{"n_layer": 8, "d_model": 512, "experts_per_token": 2, "activation": "swiglu", "router_noise": 0.3, "tie_embeddings": "early", "lr": 0.00565, "train_tokens": 424900000, "steps": 8721, "dataset": "wikipedia_en"}
Below are experts of layer 2 (counted from 0) of a mixture-of-experts language model. Rows are named router (the router's row for the expert), gate (a neuron's input weights, with its number), up (a neuron's input weights, with its number) and show model dimensions 128-159. Each number is 128 + 32 x the weight over its row's rms, rounded and kept within 0 to 255. Numbers have three digits each.
After each expert's rows: "comes after" lists some tokens at least twice as common just before its tokens as in all text; "mostly gets" lists some tokens that are sent to it at least half of the time. This comes from a sample of Wikipedia text that the model never trained on. Tokens count by the router's weight.

# expert 0
router:133134116111213101171131131128119135128109108152142112099135149093101104111099174141130052127113
gate0:157079094088112131132232126169137099072153106112163129138169195148176104158139149105114150128083
up0:096181102130124177096075136134153165121089085135158182087156146154136134127106139160078086124147
gate1:163169107117122093135145149207179109111169169161155120154142183105183127164148104164197143129156
up1:159107132125075203081117077150153107176109107121104181077092125088108113118031145171171105105129
gate2:097144121143135141110079122127100181122158137150133096142097191152129117130111114087119165104122
up2:154087146160155165076103099098142167126115141118121164136152138110133092100156114109124114133132
gate3:157108079147112160123132158140105125115170074184102174118158102170091136142162195130100141104139
up3:148156083100071144163142135163143143088120077140063108087121146177120111122163068160209110083135
gate4:136152149103156182156094110138091115110115097117153149141129161085090107103153094113098112163171
up4:122063079170174064128190138121127099140079109162180181124120125046159129190137174135114155117098
gate5:129065112140095091156143172107182133115117105161168199179120132112139121084126087099107120128124
up5:168116119073099105108104153166121189138146135167125082115177114133167151119138121157133119117138
gate6:139191201081112135136188130184138100133165141183144099141121165133088169123155218148163124167154
up6:157149089220161135138125213121187135122062109164144108104096114147076076145107164104139146146110
gate7:093153127128112108115170114151071129148149115140167114170103106162109109053110207139115129087130
up7:089160101126173125194091180134155165151107080080171146148123104151159143122097129088132128139127
gate8:126075195147137091153178129127170140073109128175128125088093135193111099108099156163076062137165
up8:155155150108136102112124112076083133074085168182106160177124128102112129138075105156200134179083
gate9:112037147123123161105161145059130109128134151096129116108123117156076106177104126160100153163104
up9:171114151158176141158137059150167096167138172085088097154187113186138126143188124063123126090169
gate10:151068132173190145121151160096140142138127142078165095159129089108203109124139166108113122136182
up10:141140133162122135097136139177139096199109170149160145158085113110114138152120121158120122181121
gate11:145153097158088114165171164137131205120161171132117144122127159120168164190072154160093114107095
up11:098151109146134121125153166126088197125140117136164080174040115103166093124108138199098119132129
gate12:074187160150180124104123146057076127160076098082105129141105094131114155148079130081132174176170
up12:154084197084066106145119110113147137101165090110095193111137082182176117095119107107126128145158
gate13:119132091121156089120114116094111136124131077109123176093077190135095110127082130056127177103181
up13:100147073150096102128154142079135146114072134135156112143109114162181120147138097103143111150117
gate14:106073111146154128152125106160099143148107141123162171123129088161183154182184127096162144081079
up14:132151094121117057142123121145050127193129128123111157119161216150080135155168130108126139142150
gate15:129159169161124152125199171133189146155127136131094137126151113097133142146129112178197162111146
up15:120076132155165146165106122095142189092077139118142095151152138128142196099181117140118133051077
gate16:159062028161185152141064137156109163116108117185128168062126115180093125104182122139161202129129
up16:117074070173213177167169115135097124149164134169074136109158106093096104110099142158091106100134
gate17:190078145086103093151178167122115163145160103089157138080138102134143137144082103151107183120156
up17:112118134135131101073149089139128187097182092125102146084156146087164101129106102140090113148164
comes after: " the", " a", " and", " The", " an", "'s"
mostly gets: " p", " t", " end", " b", " f", " h"

# expert 5
router:096146097110107097124128177108142155130179138133067111126121102132104157142166114166130058125085
gate0:131117078197119169071114119135103128045094176092163055149107175119179113114099133157118202175085
up0:168131127114151148121138189147101159128090156150093145158129146128107127140125174135144140120201
gate1:105162104083157088185111150155163146167082102140131131118120135131110143139189114133140131118053
up1:086178161114132126175106184109135100149112075070129069062157194161085106101139130124083105131146
gate2:151131113156119110165160140137090088127148093144167074143101128051054111165146152148130084147109
up2:099086149194106094121135120148161115103103145147072105089159142099103119047138093118093152147087
gate3:144139101134116159113150151125129149121154064160116097055106123072064179164126125115140108138101
up3:186098132089093125108133157169100134146122109137160085089106121158113153098173123148138102110158
gate4:154159088157124107127174190120105147104105092126098128145113120143151164145201099132150204146143
up4:093149086134178212144121139096173164123149123162114088093123180116080129114122026153160134161120
gate5:080114154135172132105149104108151166170112200218125093120114156114138162147026078140116104103079
up5:099099136194156108112190127173110102093101153099094108098134135173066167120115080070161136173122
gate6:166110126133149140121144099205085114087121102125134125110133102161084128093106091134188075144157
up6:096041108165123102133131151109128070131179163133132141089179116120154087111184206113154105112080
gate7:140123110128108140101121156142127139062102166143151156120089107139145112102142155115128158091176
up7:144072170135142108143157109077153140173158134064087087153125093090151098107123136150086120131084
gate8:112175105104111143143129150161178107129138038136093152037187150132129143153121136078073101129135
up8:151130117119143132132204130126168081088076188199163135123146173165132129117077084166114138149092
gate9:106136181160189171179159194169165136092128099131109071163109117114075143141138101115164101067103
up9:107130127114065101142144107151100127118077142162152158182132095095089112118125149117123125127126
gate10:115202129128079152089123125133139056110162138167115115135115135132158119134165109092092116152159
up10:197083065054138101151133100060167168156111147090110131156141121142127152135164126162144133150173
gate11:160134062092129122118163078151106123109099081136150132123111197149087109160128096107130114160127
up11:156108123207148219168128098091081100107079112141169129111134133097099078131147093123165128154178
gate12:168125065087115101197105161138161132122113112080114146123194103159161166150109060086121097150144
up12:152161151088170166100142105098170118134116129137085186121084163107078133154114093164105127088124
gate13:127138105110146140153115129124125110083168094079045186168159090052113108150078106123133070191080
up13:090097125139124129136110174155127080102102111159113102147159141132150153131063132114128126092145
gate14:150101166088135106140119105160139138092112143104185093133110100123148166090145136168166096079120
up14:152120085101091114135123127154136121160111127093157138138133188116158107082161161142135117113188
gate15:159151073108105117163134149081142194144171122116110088089167096177106173109121120125118092149088
up15:160187136221162115102131113132119121080152151153132169115134159157126131111111132186182149129116
gate16:061119138199160100122135108150106154115125067145106102160111086157120113094143145172071118143163
up16:165165166109181131089101194144125127126097150109116135148161162083132129154093128066190079063123
gate17:088125120118139057123098198142157162114144108088123086086109136127072171183139158197128103099181
up17:138130164141167113126138142116145165149067184119164118108133126161146067108073097133152132160162
comes after: " |", ";", "|", "–", ":", " ("
mostly gets: " 4", " 0", " 3", " 1", " 2", " 6"

# expert 3
router:062170117085057142072118100123175123149071159206112153100130134183151149104101102175188159102163
gate0:140145087087134103129102153093105138115188175162115066193141154166147148103106161152145126114114
up0:127152112139160201156074164147133154106137083078152128089113122112096142146131123090167162121129
gate1:119123169190140124160111119133079120137087100202123120144150087161086121146168082103188102153127
up1:189159142147108180151138172095142113187179128169134104118073167081183153079093091088100158134158
gate2:146116119114073134140081106169127122128062091173123100131080094119118109130167125091149108128016
up2:154146187093137132099105138125157132075131114099088133120144116116062143068086093092085156154100
gate3:082184135080133121134124141039190167144130181120128151171046097134121116114144155127106127096164
up3:141147135131134101095102178187131131143119100135103124180085177130118110093120095048145128124085
gate4:134120172183132145120159160096148077039088151119149118112122143166096117093158146091066108069139
up4:133123158158063130116142132138152163198129168104105121101136138078156077175164151119109087160172
gate5:097082131127087108145106143112092123160094085119120149146142154154130111123137162083171125159111
up5:103121139118104144203164084056125205171172167135128148154063139125165151186097199087117154170134
gate6:137154109097112098218156130129139181133166081160147087125138129176039171112191072150163126115153
up6:108144124157082145129123120106091149068212127130129065126145137139082120095122090128140124075149
gate7:146117093115151156164089085195148121118185143104096143190134124163144098193106113146219079148163
up7:162148105168081091122157183109116082067200118145142162155148144162141110092123187129141140061137
gate8:134108119184097136104158197118035108166138087154165117103164154153139137131101072121140149091120
up8:103120134107201121085102116144115130107197107110170126196142143122078105104161160150166160092128
gate9:168128082148145059163189095111109139079118103111109185078121172185090176125125093177128124154123
up9:136138123114128105151089228149139128148072133075124115134120118085064125090194125152110143131070
gate10:148105128180148102125135130097120112134115129100140136130145065150149138130073093098125175161145
up10:142109080052121161151063080112129125135136154129113117091102122160140122087092086133082139164108
gate11:121147141143088113137075163140130112131089139163143129072160164157138079147161153127154088085151
up11:142147107093134123090125089107122129123197127143132141195094152148164133151138130098219168123156
gate12:117204118129140131081127179166098116088110077153178107167090148127132091131121101163151094184134
up12:122137173133117121156109149197148185109129068122138105091137128134082189090107176109109111140132
gate13:138145157123150072088147100148118147168137080174101182119148072147150181158146105109154110123147
up13:095175119073210108084084122145129147146118154082154152124109132113130187084093106156138131166109
gate14:138174103168116145115174114134172141101162090178114059158131143146103098081082086146114077141177
up14:169075154180094115143093114106117100115135102125100084139107177141094195132125090153095124151181
gate15:156132114142122133130159102068155131125162180188144109116155099105071145142167103153135163134125
up15:145180166123094090115096146126112154089107127122112064116146113154151162078107184139186122096154
gate16:065073115182105129162170140152123142114145145116096127115151097115104154128146084160160181194176
up16:107126146162155099067171127142103139150155121109125131121117122100131130162123168151142162119153
gate17:104055115132104096155120071157139155113101153176135116138129082119039121103088103112135125090104
up17:087165143120105079088174183134172116055159172142131174091140124091107173137061109128104156088132
comes after: " ", ")", " 0", " 1", "%", "1"
mostly gets: " |", ";", "\n ", ");", " —;", "%;"

# expert 10
router:098018108109159089118128140115115154136112138148140087125107149096120097126147161119112076144153
gate0:160147065166161122145147154140100118130126107125119155098166134134134079172127177092175139165115
up0:127114129158116126078160137222064116187106143124170142120094111127145130187110121111131130138140
gate1:122140119129153114085106097092152153119172193144121096187057169140181109103145150148195119126131
up1:183130151116148129124098142071152047179150111186136124101127148091122119195186170138160117154155
gate2:092115116140114102076198087163123129130085157109116163111139107172089090164142142087134107117139
up2:147153137146137102080079140147071138087114142143051081188117118115121033063185156074205077144144
gate3:113174133101085110088128121151120090142187161133152111121152189101136066130117114151107154080180
up3:104135178146177159155120102089127125076121134172168108127122023160056175112137163087124130117085
gate4:139121199085183145101174144131110110166171162157071121129091118104078130137127139127170105148102
up4:113123116127132082140154100112153109091131186058128126087160082117169102140146120146187101150139
gate5:118115119091155149163065112107100119145104138110080116132160105115100136129126134176066117092154
up5:138108128133098112109136168079116118112100065192178147116097127132144163201130150144122112082161
gate6:143096120162078102107092119152066130061097161128153055128132160196075096122118104107142142109154
up6:166160084116114135078134195089141120086187063136131163155112187120165141114148134142140127160145
gate7:158124077076181071160130125119135157123063178113119134113142108107106173143134147136098061112155
up7:103195102178104078161128154101123140143145157056153119140124180125117155128122135148109122169125
gate8:145116137103117118069104117141100158101117168142156107106065123096126216112205141154109114113186
up8:113153128137169105129144133122192149152122087044100146149133095214127119076191102092171117114081
gate9:192135117069143124112173110132143122103178127172105120145121161113157171151154071135132090121158
up9:140161118123115097140109092150145114163156151104110147141135143111083121178092174097075118168112
gate10:126169152112194128066131089144172087124143082184187169126129070083097098175107107127114068143109
up10:154100153112098109116096102098126098131199101104138098143178122090156109169083172135140143054145
gate11:078107115101128119188164100102100149137122149104122148143077069105112198160143114113062048099058
up11:051141121147200121111096154177090116111116149058110164128133137148147127106153160096143061162167
gate12:126123143061153156112158145070124113122128110110095143095126184161157127098077154079133127045130
up12:112144160135152112138129164091129141124098101106143165091168103182126161145143133089182145092130
gate13:140120167089116191097171089146110084172160129195133052101136137106104073111094116119120103160139
up13:156098084091130154082142128087138118161142121139107078144154135162161115172141160105178122115097
gate14:080120128133128153123185143116120060143173104134128102150062223195117178101178157117125078077125
up14:154206120144139119125117175111159133117136146065140121139132160165111170098105072108137117130100
gate15:125112122175146111142146120095168145126176121150119115198113151118134185117085104160150096175121
up15:154118175100107072134131113115194119141142127150134144125110168119145089160149149182130115089125
gate16:129082143108178116151138159141116054185095072116135155140172117146123117154133142137180177138069
up16:126148114138112064112177147175112097141153111173092144109166111068156154171097145118129139120144
gate17:070083136097169146128149128082183132143124116059063077135096174138097166122142163123120026126088
up17:108100133160144175045115097122152159120136133171044105078184114120119168167113097196044149120106
comes after: " the", " a", "'s", "==", " The", " his"
mostly gets: " film", " School", " team", " game", " Party", " life"

# expert 7
router:136126094172136133146133154099161175086031156123134113204162147147146165077114193169103141113175
gate0:093120113127086137154117095129071166152141114128189102114125167101137145083180124096051189153132
up0:164174159145164120080145140206149111183174115101153131108176054142170150106158095124124162148167
gate1:116116166081109096190145150039102150102094156116141080127066162071110091103170149132142120187172
up1:192158169066129109166174151138159134188088136155141153119136144091121100167080081158113138128099
gate2:130118135152099148177160157068094080092147146091135135179127068097159110115105113137119184162101
up2:153140115124161155113126132181132181118105111161173101128132125095145154102117115106136087097154
gate3:140113147145101141109128187217140115141061143101136186145152138137172192108131107100151086188144
up3:097113135152155149061188098062179143112151115110128107155120071162070091172142083145100158141167
gate4:140139136112136126072158107163086082138138121115162085138126124077153143156127044106108186063144
up4:092142080161122095067163121120164094097121152145126110063170101135042093198134147118097125068153
gate5:114048161159170138116138120132106101118141172179137114148092165158087127112126110104145109093130
up5:113103130092175101126145104122163169085106122124114108084121106079135172177165103193113112184044
gate6:072147159122189113182157124051132090127133157141118158127131150094165157163168138100067143145142
up6:066118100115156099158100123098154193143178073138096130168132156143116140104121147145114135144127
gate7:139122066137144151131114133091095097151159047136122189106106059126151143086148143056139148114143
up7:152110133118117112096156134124118193136084174171117088130118115109136114122112092164082123177120
gate8:131107126162184133137140158093132110139102132122146120135075151131101017130134111154101060133108
up8:141206127171121102107124147125137135099122180116150154151191134086139171111104104112130109164089
gate9:143135096146171059168088136194144061058165078101206175133081135135207119121156140161134117115116
up9:086128182120141103122086117118177052104144122085136131124125066150101119140154110125147101091150
gate10:113105106143138162144136103159209133103138085115145103181172070146158168122124074167102092099136
up10:115139117083116134122100142134164151185190201102119102155105132097170125197089190154085128141126
gate11:093156114101089216139094109103210076147062161094114117126169103094129108159186135108159118145073
up11:115099105119071159111112126120148166103101149064133145148098090133153128114079059069125150087130
gate12:164133112176172138137112118143154128050106095166093156194121153168144106121175109166153178067119
up12:134175133117150164065123121128066109148111143092143104184171116130086140159119128070173150137191
gate13:141178088198158125120145104160109117089112133135067139176119135154156130095139160100155135145153
up13:139127173160138139117123097084105172132121156169146060163144094081070145136130145128126094101131
gate14:159128167104155176124158161139107123099148149117122094126106153108097118102073120114112117121071
up14:177122121146107134052125114095148107113164080099152165208154124116136123105197172105211039096126
gate15:140072122143137156157162136125136153140155081123186161181160087101139126120124150152152171121099
up15:074158154120130131102107147145148106188147163119158171178087091171080145144152107182144148181078
gate16:119130127103141085126188179138146134098064117123113117105168139109154083160113185133088111179109
up16:113154119140101115068110075153117141133047153126120098181137120119188180095123105063179080126114
gate17:135136131140109094169111117102082165114084104062108124166104112166147124154100122127138104100120
up17:191097136152116095167139121121126143122158168124134104109132127114050172115175133169110115142126
comes after: " of", " in", " for", " to", " at", " on"
mostly gets: " the", " of", " The", "'s", " his", "The"

# expert 4
router:114155092173180131177135155147098153163184071154173142120090162127050076068171153135101140134162
gate0:136136162143133086080208144140112194096085132135180133099116134142182112098087150082125068093164
up0:191175116104130169127097201185083073177069130074117178119084149158159130204129114119126114096143
gate1:127150106144166105126105190077108030109108132123094115101042077133127138092167123115097098080107
up1:113114129184139135087115105138185098082094101180152139108138136157147108119159110118107134129119
gate2:171044106105121154153107132056125144156133064101154180119101168165082125074144133125109127163153
up2:077115097132038106162186154133121142145193100117135130119131114144202128128124109146096129152141
gate3:077116086136107109158153147118125128123140104127137068067154171098063178134153134137097095114065
up3:139128130145158125115114109126087140170103119108130127121114071095069069183135111156091162078118
gate4:160140175162166125137162138115188180077184064129113106099080131108102110143124096131110127119136
up4:142126159103158104116109108157137102186109177170136115148098085164074178137163151144152127156149
gate5:145126152130137177136122153101106122140113123145116148142115109178104084079155106114059103091085
up5:074076157102072111129159094133141170097171098091133057126188121145151126188142140119097135121139
gate6:150139061140101042101163113103120075165088220143152071124175116187070156149102143054154136156120
up6:125111127105112075145112132106097135040091180124113147119073145140145153147149108088183154128180
gate7:120170099167134179152165176114139115108127120152100138095101148118162111126106107057124111156169
up7:129096151115136114070179132150115241124146137152122085106115115140121170088117170139141096124115
gate8:148144107138140119094103182167151138110094159136107149184108115150118167101182155137160151137130
up8:123079092146113073133152056183016094140109137121118135091100152139109073127122119142135089140145
gate9:105109097173130088073167151147108136109134120097144111082112130139135163209103083165110118154155
up9:157098143117150098148086153124140131088118137150116165173113108106132147159134181159152163159124
gate10:157157098111125147091149071167147116155146104144168120150170137149168093117156072128129161185090
up10:106128139150145112088105120124125084130164075160151115069157133098149104137139167113146157173123
gate11:091165164118129156155068109165167132085123080156171193117193127080121078108117140111154082109114
up11:143178137116121097106099228132136123090157093143149095117120038118086185088149161092137160146155
gate12:162131156190173126100158173160104156103153145107112130161119098173131125182177115193140088087146
up12:135133149178128101166148131117104142152090138148126101128140047129153193180101088170129157105118
gate13:055125104182142190132126111141071114126078112092145136153137152120130133158149136092133179170104
up13:148144128086127132191108142126215149086112157162119130162103120112157153174144160171147091129099
gate14:150126151124134093113098096116112116144122161127177116135169142174065100137168125152154105115090
up14:153114116120207139100139158165090163120129158123115133145059096075117180082082109072108153151095
gate15:149137108100106106084139133125143142111128173145158198101123118145182144112044112148128121186124
up15:111200122068138182089104151122150065167072139101125159202128224118114114088105152125170177173149
gate16:183125197100131121147072116160066136103023127142179127156162119151140175110158098140121093145083
up16:146175093161150140144114142133154167145087124150118070179142102099127151133161146123117083123090
gate17:156181114131121150185119124076120100140075131131117084149133102158135083153162125122094082116098
up17:152161134099156108140129134115115145124137127150121098166125177101113113153106189137174138065133
comes after: ",", " in", " (", "–", "|", "In"
mostly gets: " time", " years", " States", " USA", " year", "000"

# expert 12
router:060061146107155158064131159115133079122174078093101107088147100141124105185100105109165159153133
gate0:106096108121137157120149139127131105131107165151137080106147151135101129130131165147090128132160
up0:163151130208129137164143122076088147113146092095136139173112099108109162151162124171152186134051
gate1:184164132172107215137064108120163151074105088164139155137136117125068131159118144106139189143034
up1:119103122131162130162146106086155159162115115095117163163146111160097116117126085101160190141155
gate2:107099103141161103164103150183099130152061138163071139109153103091108181105152081135159131125116
up2:099126113125182182132133186166141128190153119107126160151122075106133120173116128196186163122078
gate3:103163163170119163179149116185137143107154066093053140137093079162107156082185155190167140107141
up3:094124184138163176146161126135120164081183152135110184100109068157103156073109140108142151082123
gate4:086129147094158064144177095091117110154102133120055064117125091159125131157141117191093124156172
up4:119112137118120136181126082184164113141122107114137092097159111180140158171084199084134108137161
gate5:116174077103124125162126113161120143144128079072134110113180171098164176128084141122099148135159
up5:129111071178149128142130157108136121117075173150099142148118086130066185108130120105204154136145
gate6:115149142116085124113142130111121160146137119085147153178079105177149082154139127112153124110166
up6:136053164118167125051155096107197139105155110114159169155052102125128103076141154161085196083134
gate7:179117110101109138122191133086132164139159130159093178051077182109113199144124137148092133147127
up7:102157117077144122135089046167124125118124137110126112140191120111088072092134150070199176133135
gate8:183151105179108171137108094141139072160137147181156154070152163091108090197151130179147149157123
up8:126149134114106123114119165128093102086156197143061159131138139167160117145131149068166146143205
gate9:118141094120199145168152057130101191133118095144142113121076092205079105114096069139176169119100
up9:106146113175140059142105121144171069109132088137128130152196172131099174121146110175117090120117
gate10:148144134140109128140115138069155219098109141131168090137097120118065112150119131161132130111073
up10:147154121140112151080121132101079074092117114112151052073103127140132187113158160092236115121098
gate11:070168152100127118137119093109199112159139077125117091117176171132129155116108112124094120125081
up11:064181109111110137114143161113138090094127167126077140162106129184081139096138141104140128122106
gate12:133132092155133097112183132101098061063120141129147092053080122108082142142087113130116155168123
up12:133208108130081090131125112141067097109138135166077130071106120123127137193176142097103166156118
gate13:113161086123144139158126117118098123127117127154145129063069132183141109198145101167143144115116
up13:087136109087101082128107117106114096157110143088169126114131116136175162067105157126140113124102
gate14:116104130171186096156115124121107112065128071085198112146119199189157162152141142188140154088133
up14:138108147160080139092123127146081113205113134110110177099126114143143145149077097142095137082127
gate15:128107098115103092128116129093123148132138130164102111108071091104094120134204145165151116121116
up15:098147111115168158129178121144138077122127074154152075175149078080155070175160155119147127161103
gate16:119123120134128129134132091080130093118136128092173131110199120105134120084167140088116124154123
up16:145140080070101144103155129178194117143140118171102167055146093149124131112107149082140064148086
gate17:082101104168130161112089076131161156176099126061165116143123157124123132088127123141200080150147
up17:171139074086106109140154143109121139096098170153113135122119099145118178145040168143132120174190
comes after: "\n", " |", ".", ")", "==", " ="
mostly gets: "\n", "==", "===", " =", "\n ", " =="

# expert 6
router:149105127101138144138129080151138145052159199163124112187177125109145114120116129084169116064122
gate0:080124187134101074108097062146143109103100176122165152130137099120141170121134094149090071079117
up0:104148178213115147157116108105130111116135146137121136107153109112098138156141186134096167123149
gate1:092094112138090103131126093119146109076167147146130118152104183048172085115099156113121065099109
up1:105088119143145074169179121146078150089147164141120107105155150143164143181129136109128120155158
gate2:128125073087069141186141156160135070131179174150154127137139098129131095119129169151141129122142
up2:128080157053191124156073109155068125158103195105130130089100189091113097087165120151102142123168
gate3:100144107159129176084153155129070192084122137136108151112090134113120115080118168117200131141156
up3:136156170062154175139155107097076114158122114121100123121089161159088169141123164154213095224099
gate4:106144089099119147114119156155123105135110140105144127095159151105161128110161120091096066114099
up4:166185137170107153135147146143146102123077162110100138119081123114059198081132152096135147154168
gate5:107078200048168147142166101152092153161159131068162128190093199106095180140131113135156082088099
up5:151147163146172120161126099097120101146143137125158149131116152114103090087106152124146151110109
gate6:176175121136117085149137135173157110048160151130174164106141127153115096102098095196155107152137
up6:161134104154081104144129146128146174186215118128119139111116188106097151135185132146159118150132
gate7:107086125089158095076144069164133120063135106179163129136137124107096178138150124136065114127092
up7:148132154155157144170151125182122098124091176155143122082109103145163137129093108122156188126159
gate8:169104110122145112228148136081080135186125115125119105142100145126171117210075084148114143139087
up8:114089137070135102154093141149137143082089132162115121156178083127129183170159072101086107081127
gate9:109143118175136097103116123082206144087134144092127089204110120115110104112121110176190167132151
up9:114142171153128125157165136116142130129121149102131092075125110154122125132123085146093075108184
gate10:186097141106166142145100137128179131105089124161083152131111150106167123089143110049123161144170
up10:132140109128161131078145151144134108172113126059141108129116093117127156124067129075117158146039
gate11:143205181135188116132130136090103090135120177109112147116124136152101176173098118126097149182102
up11:168151147137120128135147174112143115208131111119060187130136131132115184039153140160115150146128
gate12:077189130137169092111132119066160129141126177110154123153151127110053174131115093164146153139152
up12:129102113130078101108109125098125113159078132131144120154093151123094080137107134102168111122135
gate13:074146151095189034102186073107125107107155209100103093089122120130146190083116111120180129133074
up13:109134153196101112166123135159098120117148164089098094163167180161158043101099090162191152123163
gate14:101162117131094134071135146126098116076083127118084170052128161114170150128091152181068055209117
up14:097109127193093097138149143124154123103069117218103107064135152078138126138115096117097151135079
gate15:128116143141152138168127105179083133160156102138145044151110114089106154146065150150119126090133
up15:146165100134069151094129129127121087137167186133095136113148116114113093152190109149110102127132
gate16:152116171159133070148131113147137103097122110186085098087163076116148139166135162112130134116169
up16:137129136129108097073089135136137120105112156173131133182092155067202123149172157132163127130120
gate17:110137160108154210126185170082115132139133030101146081095207139122087141086094181162098117129142
up17:085101154112126154083163139155134090137116105056163077197029184076138129156131122103162113153086
comes after: " is", " was", " as", " a", " the", " in"
mostly gets: " a", " an", " first", " one", " been", " two"

# expert 9
router:167121117123064178167116133140161109106089159080102101101130090118153162170103166104087110152117
gate0:135134145128114125167129145146155072174107099146121138142124179074108122136099143092124117098123
up0:147154133073168094121174120177140131110155130166089097127120153105137161189177107083170145131140
gate1:154155161137075122117095149132076157147113190097153069150141130066115118143142118118151109149048
up1:154157085084121093145149146147136187142171122107088074118101061137072128111138093128094136122113
gate2:080093115109198171153143116158093126165134146112150144092175099120186109110164128098127162187046
up2:130147089203071178140154164061115123141079179144112132147140108071130110135144124049113153111090
gate3:132142143178142138058092091165143110143157153172089112116102069081177212120172146149110119154159
up3:109171113111105131129149119117101129160117118120106137116059124094101155136140118146149148095097
gate4:091105144180125142151162109135119092117122219158149102120133150093129154039120159120148141155141
up4:192123094103161129089139099152113138095152100121115125138160107111083188106148137157128127125078
gate5:112094143135191104147100173106134144133043148133126187127090130182097156123105177091122132130098
up5:190118126151114120132135079143125114112163133140122096088174151083119129127131087131168146085128
gate6:130103157108149107127103100137103122164127089122188119098137115136117123139101126129096114107047
up6:153093119076101123156075163114119118164157115148212099130172110149168142191123099140162111155125
gate7:166128142110088176139172174097181135153077107075139139118121117176075136034161114083140099059171
up7:089177156134170138146154156147144114104132121172147139090086182159077105131148149167091141049129
gate8:105154181182128189147138124111142059141114119157108082136096035079197108098154185200097117132111
up8:143120158157114135102102140090146145127132114148142096094152093101162083160092175069125205134109
gate9:161111156164097113128166127191106127095131094109131142118162101140130157132133090135077138113119
up9:109111118156144116074107165075147118118107102108101088067090141125129083129140127166134113129192
gate10:122185160115156093161124114115118118166122154091127100105133180191167159182117091117114132126111
up10:142149117090072093098137130083167169168082117121147122093116178104145129138136138097165139147129
gate11:125135147079133124152173115107137144130115150117178132155081172109141128115089175187092178085181
up11:201156193119071110144072139115084136111100164100060196118099116100137083106126081141136132074080
gate12:110099136151186060149157111113118177172171172134108109109182090105174137135102120150131122119131
up12:174062114108109190104147114084134120154121088105139162138112137193133152102104161127114158114174
gate13:125094150134188109205129109157183141148184120104098099109154128223099101118168148147115063143140
up13:126154109117217136078132135122109188186143183095062158145172094129089103151100127154124138113117
gate14:128107117065046141116136174141191122099088169167116174131135116089147115192172152122112149134171
up14:154124089144131111118109082175110137176088127152113135029175123109144102152134161140144135153133
gate15:203120155151145124115112160149100112115144117086136104133125131136147121114099117097182102110124
up15:165127116139138099159109085073147154132189127117154103144177135067180131131144121150175152176089
gate16:111147112093152118113114136108135096155104095069074094099167094151045095069112082145153103139143
up16:147113172167130129177083133125178152112115104142131143149103148125153151090178091108126134161122
gate17:119117190135063113131083080191167095155140086107154109105155178164074194150164083165151136131140
up17:145093136122106134188148047155066118111139126103119103181102096101136118078104124140139165131129
comes after: "\n", ".", "\n ", ").", " al", "to"
mostly gets: " The", "-", "The", "In", " In", " A"